Experts of a small language model: 13 layers.
Below are experts of layer 8 (counted from 0) of a mixture-of-experts language model. Rows are named router (the router's row for the expert), up (a neuron's input weights, with its number), down (a neuron's output weights, with its number) and show model dimensions 64-127. Each number is 128 + 24 x the weight over its row's rms, rounded and kept within 0 to 255. Numbers have three digits each.
Before each expert's rows: a language model's description of what the expert responds to; "comes before" lists some tokens at least twice as common just after its tokens as in all text. This comes from a sample of Wikipedia text that the model never trained on. Tokens count by the router's weight.

# expert 34
Wiki heading markers and heading words, such as ==See also==, ===, History, Personal, Awards, Career, table divider rows.
comes before: "\n", " ==", "==", "===", " ===", " also=="
router:161136087115156134128149104136126125128134078126133084138130116145115087075117093163124140085122129124148119135153147132097117090152186101117120116105158119149100123107124145135121111105134177
up0:072088111143114142198129182146134073114150093098104122139135140120133128156138080132144093158122156133131154162138094130098104125121112123133129137094117102142147119094082155119128103114103123
down0:102118122141185158110129076119125147147190072133139099132094130104150126123092114138170113115126106151133132140121131117098105152096156148129124119171125130144059112106134103063151148158112132
up1:148127119111126140111120125109165144113140104119134093074162132104087134131108136086108102137125154133129114148106158108137097126142132079140158130088112121140152098149111099126124161129126171
down1:121140114136126196143128123153142145163166133150117122137124113109118136101140150170121110120172094133115108124071101115126119152157122143105149104131113107164112117139137138123127142134109169
up2:122121126098162127138155137146106164147159087170142121134107110124164117161131164111136129166135120153118128135143133119177128133103114138126137129132110109137122126134200129141140131134133136
down2:105123081122140115126105082113151120136136085112140129115091128128122130112153141140127178124135119144125113151124140131106143149103136084162153119118095102165094138154138125148154170136123106
up3:117150123106132092174137143109169113100094164100141135088134123143196128121133105113124129160108093129139129178149162143137152149127139127154153125130149115117126106107192165104136105143095167
down3:127076104141116135160140123187119129158131160119141119129105129155143141129134134156106135135087097127114127084132133065123119114148171140161122148158151114125103148114163129158120141108128144
up4:108132075112109138095130100120118130110136148096153110106136148112140133161163152121097120116125098102125149099080158130147085128146159143114133121141139145094127130120135156139080108133168184
down4:092143066104111163123163114114094118118084136129088118107117131131149150187174132140152092156110108118139139118104175112121111098151110133156104154155177155134136134135140147121125129083134158
up5:131153181185090105123151119157131095092151143124153175136142147133149132129120110116133152130141179171145115150114140121125124113126152130138143121101116109112115117151145139164142128102139120
down5:107104148141135120142119106120134115163144125114121125125130149121112159113164125177104122101126131152132116136141132124112130143135131149137113127149151105148120126111160123138112122150115157
up6:074161132095114114108149102123128078107150126111149097100090160118136099145101074119143138150132116119160127133164163116164157124109170082132104166165093156157103144148113126125136158164095154
down6:160110151105150173120151172110088138142161099129124153151102134135132101106097119150135120151115134156168187152156108127147134154125172161072133096089173158093164141133152121133158130152106162
up7:137144124138125096117129083140172134078108139133171146151131112162163133146130175151168112103095141141125140106136128133149094124119116161158129103149146120086179124088128123118155126120150119
down7:106109137149126141077159176118133099139116109146113148106110132110136156128089093136144133103138100111118116111121154095072152091122097105141106123137104118097150123149104135098149100099154123
up8:131138118116115154106123137143111178161161135083094109125144100145144095153111099148116101142100192135121130134139121109119117105101166174137106147099132174136146095104143155100087126116139144
down8:115126126114120109091105132112117150139119141132127118147140156133127109135158157161138163128109135114152145119113121111121142135161105189141133100120118119143102075127123114140108144092083110
up9:122122093142154100146124130134158165111116124157103143106144175145145143153142073135128131101139096178145169102100125109127166141124126134123151106136135119128096141119141084116158127105164155
down9:110143167142144100148143129135109144132111123162141104158140150127166120105125127111152115142107164135122130076093131161119161131100119068153104130172100117139142130139143137150142153109107125
up10:136113138175132131123089114135124135150144106169166156112164141170136112133152115137147136085097121129162117133167148114172118127103105119119149120155129128106148123149078130098151124163127125
down10:128143125133142086136138156140088128118130101156110174133135118114108159111107118150149135143115180117119132077163137132133134136098134087156176145165146107101132139125146143131145160134162135
up11:108119137125117112165093154153073146149143141125120119121172119135123112138124144112146095112096135136117130140107157071140139101120138153089127158124082152147154114140112108148102174124121161
down11:108131128171162153121119124102118150129120116147123051117125159137101093100093173126130130142146152138136170123129136142134140153092153102148141177151126130090101127156117174129142096134162155
up12:132152132112115139137140131173153158167141102087146109140137094157113118138137121141113089142131141147135128116142109153157116102093113135129177142116105104117152137181125138138105146141134089
down12:174128143120153110140107162120119098115135076114104152121150111122136140123139157150147146168083134101151128124117135140172142142111107109080114122122149124122124135130087181105167112156132128
up13:143150116136137139104122139130151092128138089138154160127100156152143132188106131189105105130098101119086137140072144139111130189146141113164143126141125120090168108127078140130097130116164148
down13:137103137115170171122130150139085132156093113148145163137120145131115113116098123099131110141136128121128142143124149156150097106148130159083153085132151123090126097119181123125100122060063107
up14:100150129130117114081154091114144194152138147151113102141095138143111154167151116140104138136166133129094118118141100089125138143141148134137091130111165113109107134165122142101139117154144118
down14:125133141131125152116140141151152111167167167148133134151106165162103131130136134118130177111136119118110120148098122141123178118152151123139110120141146127147056103116106152135145145121126097
up15:117127139139104181130093124128128122108121120148141115134116116109140115184134140141144104110125131147155139101135134123158113127139063121091130142096126089183129097114131138151079167132129170
down15:088145135148203128115129125111126120171136129085118093125149146162151161140139119115095124097119136104111151114103116157137116187122108155122140152118172104130101115120148129118117157138173109
up16:131142123131152189143142152130134122122080169055128123157138166147131097129120129136141153127140149134111102112154158131149122103168132147132120137148064127140147090127137130118108130116126124
down16:156135142151116133158152158131185110131130158099129118128134132102129130160126143114137104121146081151119155196119129111144087169165143153160126134135154097152103131102160169104131146137150114
up17:110156150086143175147136146159112136122133103120145099116128091095132141146124126143119124112137141129117141113120086094141152120136116154109116118101153118131153132148105100098110104104157125
down17:157112135085123115092116147126094180153157149111119113126105118115150123120126127122154122158129124174138153126135109102124086114130126119169114141159141094120130105118137111115134156123111151
up18:155123102131133156129159150124104148104098105128138146127149111110099148164115140180116121141125120132125114150116137115123100135137125152109101126163129140142142167107111172106160144114141154
down18:120150107141122145155130063104137167113079110135132119156140118118144147097154137151137165080136096118147142109108113130081117113123129162133138129103141140071117130102152134095130090100100150
up19:145139135145169183099125141084122112116108112138127145115121143135134120078145135158098134123141137106105082175143140111146132147119155136117072130105166155134169161122145129131121106128113120
down19:126120087138148139164133137098164106093151143115089154101095165116121104124122119136062153123097152170077176124085153114136098150115132132163102115125153131068128118142128152149170128145171103
up20:134108143147100148126099109145168112140132133110111166138135134139140113126139114134125172094099106156098114152153114103109103117129179131104088076130107115119129145083148124171065071124101147
down20:150108154100180077124124124088108070117089127103127139115120089116126136169138096096093151144117151149122138118134113095107170172148071141139133139099198154109129142136119113104137124127119110
up21:146083125147143174147085129134103174113116135164146153140114148091145134132150055140110119113149154139121141140163150098116146122100150151125148170110119137141106158148151128131110107140165134
down21:156123148119111097131138182137131155090153076136104159147159135122101090109173129142132103107127114129154064119155147136119174131145153140152135132140125173100138152203150119125160128121136156
up22:136138134127130082183151132143145094171124139132079133136147148115137135159157088115107154143116100109163099185087155138129122124124166136121143139163116112112139168122090111097118130103150127
down22:113125140149141100189124099130149052117105124133111095121100096146135153118153140112126113163151155157153121105156172157165153104142155096147142158124130089117159131120087119115107102149102148
up23:143138123141144115100106112142133092135085115095110098165137140130123132137169108138162155076136125151162145085130159117114129131086140173135097149149077091121145110166107139155137163154143137
down23:112166117131047135161127104129162140125138106117106131143164108122133112117156127167127127098128125105129097087129134153080102156136164124139128101145143129149132114102182118087089125139188151
up24:174103169116126131136125116134140113110123110084175126101179116138102098156093093117163051135172142104143108165095138113158145110119150124108120103106164146117137146177115140122107129120127126
down24:116069137149121154122139138125143112120141121136098105121149092149146147139137072101122107122130123159150110150134124125103125077145120092159137107161107143117144139158117137126164150112092151
up25:139119111129146100088125133127132120113119128112148142161162108156142105140141153161146116164142126167127079160109140128130094126090191151154122167108125100127152159130099144093160140099167152
down25:147126102132127131101130126109160116160116150195134147120111129111152122133127142081106154106161186138136140137146113149131159145112080169101098144148126152124088103130107122148159136148130077
up26:117134106106110139169129118132120176150094116158124107138124074166118115109100147116185115125087136106119149149132116122143125121156157136119087172133100127105139143135136147158103158128144117
down26:110130154144103171125164124121142133144139103146125126134103129131127135122145144144091141171108099095120090186094123144161095115188134130113127148115138095096161141115122098106131123144112097
up27:184080132111091123141072086116140119102157125110123113156154143170130147187134120130128084160098121102095128138161121149114136088134158143113111111087111104100121121136101110126116131140127128
down27:146130114173128110125150104149143129093068108129133071130149122152097095099107099116151137107091169154126098164088123127132131144109133094124122140145117158075109127152119106114138142123133162
up28:123146123147103096137138120155089144144123119145122148092124130109105169142121116127101140129151126103135088134115140147131185159168089101136108129152111108150137128179139144119095168129114115
down28:089127100141110156089090131149093097142133117132165118112073122125171122104129123107188149108146107094195128090116155112151108166147099126106142103147149136136142105170139149096100100140124138
up29:093166120166143127118162161113122143102159121109114103128131135146114093168148110154143118135158125097136137139104160108158127127132138132132129136140128131143105150160128169150122144131123129
down29:142108152169131112118117113176073139146120141082132158142132108153117121131167144087124094136154118126136146195133137114134141102107106136139156166132142164093133108172103112104164116104158152
up30:135136118088128092194143120164138109152132135096081112097143140114095151122132151118081151143137137091151162132115116122181086149096167101113100103099164135177088136137097094115137094103133111
down30:131140179121129139163124142109166144141122099181147155142132162082122097125128137096140154126144157138137161126142102170143133176165144114125092087102181080110125105087158156154099143121140108
up31:148101153171094155100112107116130099112079165123157091165104102140130109140123118064131114113123122174163145164115142093111127139099188102131128168139143109117148119099107093134099124124112113
down31:117139175114149096163131157156138097076156155114076075084152160123119133116147121149104166157173176120115107144153145100158125132143105128106107127112114166114107122135127120138141150124145123
up32:121160112095148095095114164147125172129124128121125109149112116161118145175114114169146157165099134127135139118161148123141111166100144119145128112132165135129125085120122088064107098116133151
down32:127178115095104119119090130106135152102143108164140107133165139105076138141137159140144142089111134104068144133121137126158134091120110151099101122154097173168095155123132108135090107144130152
up33:099104128091103147164120111108145088143104187122073128135171135119122143132135105118136143119169133143147170122145120129101086114110148140100118138143121135131138118141129101147160118170118148
down33:126131122104120099117142084136112129162111146153159134138119102124135150097120161109095111152179149143128123088137162109098110147107175133153148120127104160117144137122166122126113121131115093
up34:115158124151132165195142096124131105104139090130092144086125138126101111145083151118115125119134117100094085130131107112111172149112156195097140160135132121123136113145077141153086140140145109
down34:150098122153126096098147145122161173105137103104093155144122143145105113130110132146128134113125115135137150162115138126088144133125132098157106122126139134160095132132153107158114127159122132
up35:089099105116136085112138174108125169094140162130160133131130175120113149077131141152144149112103126085152106139178141157113149137093134090139101118123121096160112085158125127122124146166157141
down35:119128127116131125142172133138171156135117136135184111116118157127118103126089147105120096108100171093121112151103053119127119124092113142084133112132107164122137139115114146163078156113075124
up36:130135120123148096156130130132145164169159170110156166127089142115132130118135147157196179154131177150108133101102126135109117113116156148106169116164153138124123104143070052099091128123125118
down36:124122115117108101141118102129130093153161112125117139113135100150070142119128122126151106154117089169107128129104132161150202101131131171109091179150126125102150146115105146130122140169155113
up37:110129124092145113144174115104066146124148166147152154135125148103139153134108121142145127086154144078118152133106090119125083131149115144086146142096152140100098130116099135109109145139120114
down37:161127101134099124136067125126109134085138131134106127089179113154140161165176094145132098145068096076146122110110092123113123194120131129133113124123137122122164130141152108156145152167134161
up38:107125099170146159117131123117092099188102130155110149141150088105182116125110103116137150127113082114140083111150113139153112155130159129109129123150122116145132127135138157150106129111118124
down38:136085083121116139112128105142098095143109148140147143142083121114146164140144136140134138108137087141175141120111099138113138167150111145128123117142138143116134110160116140145138111138131157
up39:087110133122115121134143152167176089135127171079129157091122132111133139165143142132137136118117147098146071142136122129139179142105130165119141122142170123123146122134169129092143122099095179
down39:140118116173163133142118120106118128142128108116103099148095130107133147125097113132093134130150125135144141128152129131139135132115097139110122109148125149149111111098125104104140114144120143
up40:088145128138093112115099127102132110093181140155152139147140149141186118140154113133158098178133132121120136084129112119129124136092128089119143109135081101119151130094160112135109090102130129
down40:116124089139131179123133111177135114101192117107154154128120103119116164119121153082122134122111112108136132132134161112164107123173114124129148158094106105152094134117113116126127144150147145
up41:099140156133115099100120183116155153171159142128114163142103132130164162139114127133163148101125152168105110105125136105102157143138125112111120168125162085089099109102140150128149157124131143
down41:092110128157088182114124119104113134115116142164096134147111179101102144162159133125102135077137107153114128119143131126091160145134103138121098136140102112124115161125152147107111158129170125
up42:105149128093117109136100117137121169109114129107142113168103112137111118157108086066181175125084132082130108116104109147121129166094094106124092128136129098130101102134088167155137106098117125
down42:125122145156191083151185151109133144139114157067118107122094142063131126151143141115135119147113154146097100144152104120135162181136103146129174110148115132114127126141109128140132092110144177
up43:159146072182137144126100136080149111158132147151151116114144153107116118111110127091116119065110122119148133151132098158151154108101123141158157126084093100152150120127139175149121124124115131
down43:127099105171140094130127127149116096151088146139150153133143108136117103151094159147130116115155135124099153136149142155132137153111094155164137097069135103096143125090178134161124102135129142
up44:133111115119091126122157116151096141129121082114101094173135174120121121161091129124126145109176124088144135145158109114128110144145114091138104126114109137094137119117138123130164116110147127
down44:101144101141159107126104100092122161142148132130144067116094112133148138145110141154109131082132138153119120132120103149150117125107109091121153154136144108115101133119135169140104119145104099
up45:124088155144119117176154164132133112137156145115168133137099134137158114133120151167142129101124142139159134128130120145121128159141152115134127095100127104111086145158124089143139147137186157
down45:114129133081147100137106111114111127120118108137118135166134176150149104166153107147132124116151132092172128103178139140100117149103130066119136145160087139111083120169131110099100101143096123
up46:100147140167205137137176098152130133134181135105162130126151163118093136107113154133144092124099122134104176139146177169080136124133129133100107105140126118125111157098105107136162091131120149
down46:130164161118082168127112161109138161128126092144141122122141145121148157121172128167154136170138132148098132175077169136160132123122161142071142146163130100170141128152115143110105095133098121
up47:125117110134115116169100137117169160149155138169109160118164171083117147167117136128087063129162108123101143142155173124130148107145133084087094129127060138116161110136134145125139138117109134
down47:103132100164142169142104144097123140107167142125136098125112131106138105117125109143159097154116138089143165106122153127138153125139098113129133105154132131142134143147141110158081132190115144
up48:158092124129150171142090135180150122099112145136163140101143153143076121126086106131126101133188170157109081133099117169149118162090114121130130114121161097151160113111129122124091121117131135
down48:161136153120140168072104130090143099123110107146122178173181127088111138149169114141103156076114152125103119136180129144105087133141108135087137127121099126215148108128128122119100124113129144
up49:119181142139113129136173097082144112129091120125129133120125134140110147136148130118132116080097163147134096107128088156152099091121151117096108104124147123102100157165172104137126089128120123
down49:168113142137105119117157159153149102099132148153117103126156151140133172153148111126144138112132186134160122164141142139162122110123138114116126119151123160141138127114118105167079134179113156
up50:110139090140124134118138123126090158170123170174127104150121183110130105128099142164178125128103118126084132116110198119087106068109134126141116113129135102148101106165147132125141127143099136
down50:131147120136131134116110128144129127145132132106149140127153153089155084135133159138131097101181092123139130082128142125107149147119138110132143113108114141105147105162114160101134119087137160
up51:117119107128126161118120117114123139121115131113107123126140126132104163109131187133147108117116135111146068098179141089083146119141161175152127114143123159159113167133148147122142074147081131
down51:129100090152136109122133132175133140164123105099115133118090077133136154081148118092123044091105147151144143095115135105122101119129146134152125117153089144147122136140152133130111167137144125
up52:128137131140123128099102159172152138099125121151123107137125136125155161119094108101158184150123115113139112129155129129126161097133152103144102141149129149140095168077105095136078139143129151
down52:123079094146165142091121134144112162196082126102097163140130106176146129158112114130160120145144132118114118105131129126137133147106131137141185100141130116112153148107133129076119144142082141
up53:144101177137129094088090171103160154133110154083140136138115124129103120121162133117117115137124144118106129136154140126164153120155127114130100106133167135109100086117154092145130145145119136
down53:150081089141136125152135106152118164131111144101123109175120098159119142160132161106129124119141112130142129097153183085117091132117172111118124164130126104115086116096170134126121133099135135
up54:103115126158148135135077152124147126176145117118164126132088088163147056156128129128145162127097127134138117131099088092108131117104134141123094096111085152147155116148121116078116150080116133
down54:136129114110117100080113156182151135151119156144130126135105109126151095134124154115171128129139129102185131172084095139144168088121118165132164136145065136113113112089114137141171174122116166
up55:138060083133100108113123148106164125118154187092127143161123113126117147104077135153129118145143134125128110150169108134140134111133113150186169117085142147112117131127150109128098112126116102
down55:145118135131148094133103117133076122147107143120088139115130130122111121150128134103127130175128131114121128129116122118153139099097094163137127092113102113176090143153154097127153121131140131
up56:115109124164111100131132140148153133135106106150180159096114093103077137142122107108131142126117103114120115123121153142095153091129142100131131157135138100104114157126165097101115150126169170
down56:096124088105132099126140108148172146189081119144136108115113135144122125114097150097132144130156123126088170084133144126133111120127207093123110118133131140147102195128088114126139114166127163
up57:123117142145155127092085154121103127124121124100136108138146129109132100099114148137083146163117144131126159140115079120123119099142117142130099131117150099173143155140125181174144100144125144
down57:175127093116122163114108124117137121135089117151128162159135127106156121094115124110142105110101140143111159109162111092060146086135102091164064131120129127175161125126125162172111151133085131
up58:106107123128139108131093154138154123154110155121138134117135181141134111156145120129131120109123132153130143105079139131179106154098124107127130138106131119129128118150093133183091150117140117
down58:173115127106157113137169137128158142128145101137131105140182117174154116135122112178151120166104096104103161072099124121084126143130114161100070093133133136140164136167129130119097119137139130
up59:076090139121115142122110106121114130126147132127160185185091139144151123125124129087126164116158110161068115150146122136096103107127162133132136150122116116139137118143114117141112134124100092
down59:122125154140125125129126115114177130139135093053106175119117135097110147137107103145107139164159139096102094126144141188099141127102103141153114099159109134166121161132098104119126112107153141
up60:107139164112173071168158144110139145111128129080116157112102106111120128124123138147184129101137153117150123161112156112136106115136151114148120122118182145127123109128120136134134157140119138
down60:138122110100113115148126090141101146119141143111135092077106122140163109137107132136163079093115106127148118149119134142142152092157149104120114152144096139162119123141150128135135142119095102
up61:106127130145124142141083147132125109125158118138142152094070134101097094167162128118119153125147156157096150163115148104165173064137116118123131121099108111208120136150147129128125160156125130
down61:159116149153137160137138148118075136085119130119158144111115129105153089124099141144089104131123126107139119122150142152159179112125086142150147117147135142143121135137155157121125146125174116
up62:106126137104126141141174169139164108128098074105168122137144118126125136096127138171122116129107160124127102123151120156112082118125129120110108112127152163149076169130101127108159113108151102
down62:139112161108099147093124143105137110130153153136170115194098102149130149157144144143134092128122132101121178105135100153130116143136140124094165115122161147127140143113148092111101060085100134
up63:122183110096128079128112141098157100092091157116125153139113099123128109140135111098127151102155134165144109109078167087144111128122092136148126113112140172110131122121124091148133139111157170
down63:123132141158079126109143136130077098113073171179114137148145152124123110113132154130140135096140118137136126062104111091129149136137117123134157089136141104128158109133163096111143132131115173
up64:115145143097117161128125111128098145120135144165144158138098155119172121100147119142160136070116136124120144099135141139132147119133139105149105136142143132137172104095120170100101153134142103
down64:110125094119103146115119118105140100092119077161124188157122130133070146150107120109103126110101138100116112114171094084157132121170108134147106127138130137146085107123107147134089112093168125
up65:142149129126134143106113137126155140124101157103152113107131151107125148123119108177133167151097148114136154141122133192103127113132119084088152125157143163130140154174084129120151155129131119
down65:204106132061140132107126148148156088142123153099109119157141145118129145095111096105123144161129148167141117148118158126102096143113117149129162118171100134122103085139121127149115106079115145
up66:174165131164126089152088104137122087140106143165115129116144091132140122101122137119129134138135132142131130155129119171108134139110148170111149108112091071170101135116089109152114171073074114
down66:121112183106114142124151125123169152118084147132085163098140103121102140088112103138140127123136106124137166152149149159129085117151080133099128136141100126199118122105131136142111119102088142
up67:156121151157084139141128186121115168115104120143109140124121152146076106109148099126139136131138103138085143127099118110137110086118123138098142129111062145142172120151134128082102149138115116
down67:148132176157139104168146106103147111133144132100140155121137117127105100145100148118133144148137096123098146106147144110166128078089117141112150143110128123102152115132068113117114115117105110
up68:199065129082136148125151119135166079137130141096117148114114143140119166105140165125096163132130167108112132097160133162101111128158190148140149141129103135106112171171136137153112114135142090
down68:156126128076138130119155104087112124118139167122109144100078139104108111131167106134135110138116078125114152136107141179118128095124121100119113085101123165104108150161075150100077135130152184
up69:100082136161105109179147161130109139113119126084098091157170097151148143135146141118123101141153109116140126131126115155168094127142168146100122150094127166118139137119117150136148151162119134
down69:162162114178141129158089131127142123115116135142130122137152142123131163094119121123092102121143169142148133110101131158138115126144119129148121108145142113136147131163145124119127105123149113
up70:112154138138092117140148138125160146108165149161190136119115154178084131180067129124113132094125133141095138100171106132126098139141172149120120083123145152136116132148137109162124139123139123
down70:094089162100111091105106125094119109162164158136120150138129132085152146105143105104121095142121132128101123095114125136107093169105140144119170180141129124159116138147128123110130080139125154
up71:150131139142140133122087116181147152112147097079146143170155117134121124125125094140159132094117173161125177131148113161127146181136093137116149140154120109146133101153122167113123145111085128
down71:167171120135144142068119179137120108144144108138142200130128146086112149119076105137182162104121160148144069141124134097119154125083130139147106160130086129158113103096143112120117074134137120
up72:129131143174164134140127165127114113118113158114100148158092127113188122146129123091168136105109128133128182134146109118122132137137148080150120138056113137116154097162137207120157095115139136
down72:125172110116122103138147149101121167113117142107138139111113103136109141107127115152118115097086104111132152122177163124107148104124093117151111125106144139132135076141163172148114136157153175
up73:119159131120140140100139146123169148155101128142145138123100089137155150114159138144107106148141127094122192095149122119135156161154111120116127117094131120162201139176101144142127121126094180
down73:136131109157121106061140124105124103111152121149101151111094115132130095123176115140140122131154128136165150092073101165107115107055150120183136089092139122122166181171139155122142159117141122
up74:093114155155123169120136145130103147131098133138168144114152136123139138148172090114114158149122142108103143141099141127086152136179130148133157144159088135121100128163142141132130101160135119
down74:178117148124123083142124144126103134117110144155091121114168145112116130124151153104126111109153120114099126107149138118141101178142128130140157162106113131118132137131139133139114176099145057
up75:152126137164140132161084133155127131108118196096145105116200093103142110123126125143167121123138161107102102120161133109135099125132119101113129123111110141144105099108096158140147110059167126
down75:151147109128143111150135124127141116143107155111140128104136125147104145128121117115114061086141144159123121119097085103082163127163123155144173123128106124115136172122094136144125082120137066
up76:116168143165147059166121113180091130153086145127138150164155118120117092129166134117149094108145150133133099090129099114090118138083112142104177097131154074111130133107148125133117101161144091
down76:108109151142213156108107159104129113124116153118115174128149103155121102121083152147129132147109094110132136108069131105115147177109149099128134126146113162167166091107087121124120119158105111
up77:136127113122110070085129127141136172119145123134127106129132177171109128102153136132141109126162082106172171137117102149160143112126154150109119077134167151154147111162144115146092144139123111
down77:120124136121144120127077147123127102093137132121148113133086123143139140088117116139098134112129114107140194155120120138156110111097110117137165120143147090152144117136123123128140191136154134
up78:130158157158153122119086137147109117121114138131161156126111111131097108157131129117110112144143123153110088187158122125164127145106209106160104148114160120100116119133101178105147095143145118
down78:112129162107159108086162105157135141177106134094134090113153124134134141159163125120156138117159119123160074126100137136148116105151088129151135147088134131124103119123120180123107151144148146
up79:112163151090092134166140153156158140118144156118094169127152127070094089122115109147118150138175131076133146103149145151148157174096118114112139166102131090098112071156146146112122079126117116
down79:129130111153125162110090157112103145140112112144108101148117130154144130160154132115119115124065110153160122180137134122145158122107106113155126122128131104125144142138128110102150121121147116
up80:109100143128088181111164140159125114140150135109140155153131138122138121129095134120157108105143190095107175079091155141123125153084150140105107138119125120137112122115119145094117173114100131
down80:123090134119107145137183121135136148168130127057120122103125167159163106129149095167106179148138121141094101102096134193107150158177117163107151128112138111149153174124147104138152128095130109
up81:126129114151095137163104118119140135135081109119147132195136113158059152153117101115145104103085163118115155124155124158128114154090126128154125090122176098143139122118086088133119139161136158
down81:133106071129101127113145114123139128135133159140089149126130121131120136130175137125165099134117122109133098097119145136116131165153135097087123142188135114160179129127150127090112098135165138
up82:127112106141096100121159138115135140148150098132155094130113130130112180154093127102137141127162116118131075128133112138133120081092147084100161148140126125119113104138150108126122115147141160
down82:140131137142167088127097117113135099147143145107176124126127122135141145123130186099091143154137138090148117099095153100082131110102169200135108122093149145110112130177128112117127127172129169
up83:154142117128128111129117159181149087143141151105169128175091123108133094092113131140146114151134183117164142149132163104133135094164119112159171108079173173116066147124114141182123079106135128
down83:151135127117164154086133117163106143164108080092155089095121101138118112122127137081128096133152161162137163147131200164154090111143123137135128187136141133126103130114128086096150107135126130
up84:146154133186124097097113135104174122131167124121110143156133182139121130066150151113154127173135108113125096113158107119101089124126148118145129080132085100110122086179099181128150129101147158
down84:152111122148102124135129131161168108118132150133113113122095118141113116118097145093143118123087081115114159069146137108116110079157142133143139120105135117123141078140073141142152125134152095
up85:140082154155134131160090160131151088104145115120096095139108147122138122183121103123106147069156111125140153114096146138134140115091100141151118100175126137129176151133158108096127131111104083
down85:085131097118139084117105175152110149134125185176121129154161124107139139105147107118150172095114120123135154143144120138102120139108111124149111109112098151147144131116090125102137130077129135
up86:136106142136114123108128093111140116157147165146086105108123129127126143149134113136135129104128114086112126114180155149118153107120099157152118130151131140178081120110096136153112106082113134
down86:170166120110126128153122141112159122121132146114125121120137095123128094121166126119154153127162123171147125195136129114110119134093108146093125130107118114123134127110129126148131133104110117
up87:122099151147138168117130119110103113120143122158122164132174104136128121098128117172103148156118099151132144111150163135158119156135121114119137147113153092125135122137079156129129110110138100
down87:119137111124097075121073116128141125095130104144146081118159085081130166131141129152087150141110107157114075142131135095143070140197130141104141141130124142120106124119126135091161152127134069
up88:139111123095116150153093152162156107119195106109098057098151134162094123148085136102152133087135143101128138130089164108128135144111144099166101130162131119173148125192139111121131120146121102
down88:155127124150132157117139176159127124167141194109141136140121097133092177069157130137134127141160143107095121144158118085109106142086170111109139110113089086137163153089110124138103149106124114
up89:140159116122122129128109131091154152137159156089131129146134152143165107105148092081119146104147077159129136131090132113138135112145105134163115134122112142181059140145179128142123136104136118
down89:142140169155115118167127138149143123126144106120127152109146141116102182137067155163110116158117147123077096156124098106132124131124131141092145124142148143131122105113106151118150161119192087
up90:166138146139101135124145130093150114120112099130168156105128135178109154102102105124109110128074118125082109131119156119125125107151119161148143119162124146133110152124120134156115169102146154
down90:129180156140086148122139147094130179107150138153183062118145179131119137139133112120127073137097122149119146076128134190105096107133133140125144142126150151111141110115160109088124116131140140
up91:143130173148156112163104114135137113117131107180100150121165176109105113131115075135117125112123088137120145147093097146119104101130130129194105191139188125137115092130100107139179107115129152
down91:110114162092151098128093112099121122099114123104104156148122122099142089095161142103121073150091131103105112130119141116162089141142111140112134108062125149137151092106127137188135160149109118
up92:151118140124103068142148148146115133092134101168119155152111148090138140146125149192097115118097137105116157095122139135109113077114097147138109158134109166130117147183139149137101080121145126
down92:121122067150119140160155135133092118130098094109112090145102144092134141119129144112116139110121162145152150101161133159148096069084132132106147097129116146132149144178143107103104110164099143
up93:135105125118111144131132141119138145122134116127141121150113147114164148171144153122128098121121137142134057140161136078110133146118130076146146109164159136120127127145129133164121150093123118
down93:092130079122090115163124135124126139097129090110124130122123132170136160129097114123089115149095132130125127162119110170142125141127135092121112127145136134088134126119134098143137106106128138
up94:126116143177102142108128098100163125124167103142122150137102145094132140142073176130118105108160127128162152104140123111145098125137127158141144113133107112173129117122123118076122116127105134
down94:131193112156126116099132148144107140186137096097143124132127096098148100160122134125118159147140101133097075133125157118097089131132124104150132106121084116138129146164135142142160114117104168
up95:101125107093110091127119108132118136148118096114118104117159125132102159167117126136127104068132131126132158161122123144103129124101180155134120143120160133154101175156117143127170127095190132
down95:121115098107145099132157140121142117121091124099106173151084125109123115118148148151150151121079133127138097137136160117084123107102115120090117123113127151205126105126118140142131134096149122
up96:126164144115130147117149189151117140140120122124126130139132137099117132093110128133120146202149139138131114120145120102095100135114108105081127126096093171094111101125081148150138124107131128
down96:123122123150136145128147094104110113126111120110096160114114114107092132140108132137147166099115109147135127067142143162136135154095164099118131114170125139138168109103165149115165117125147150
up97:133158123098147145120178120136123090094148127168130068087142128190111113119137124123100149105145110127132154138173121120074102100124136156149148110141116129135099095126147116104120131123131131
down97:115180104099124147066092121123121122121132124134091165108134115157123122115150126136108135149108135110140101105134102146144120136103096178101107096174147126104115109113134122150091082083124123
up98:131098092112148189114153148115133147093118136128140124099124122160148156121092107135142107114102113096114102171116096180134116146116125155140111151104131132147059167141129142161162152130181107
down98:108129096146159156145130139044140162102126160158145156125104102140116130131124111151103134100123120148190138122120184151138121130121109168107121157123104151135147156170111123146114127066138113
up99:117133117136123132093085174173149109155129099104173157126113119158152155144119126134124098159106124089098169082128123117106121099088155119091156134105126134138167166135129120130136113110122138
down99:151125104131136172111148093129123161143144100101119124135150143142097161130128141127136196127128134130113126103133109154118142202111145122148161123107061163133166125125130122097134130146123115
up100:162125109110118146135136133106137169159103092081110148157166135100120119126118120158081145164144126096115124151136152125164137066133121098140121128123125128136127124109136149167104086079152142
down100:145119118124093144105134123112081143147097128143142110113124104118130092105125104149139149153142129131113190136143146108125155137106181148166151106143130135074145106114096088129159126152140093
up101:121108124119183151121159104146151118117135115108184123100117126147098129116115120106152133090085113117123152120074120139122104175089127145131150126115136107135144136134132130094123113136107153
down101:108130151149112121102148056118105132113071199098137130121150140122107118115119129102159114130081123113108125114109120123123179151134154135109104144173140090128146125161149157140100146129100113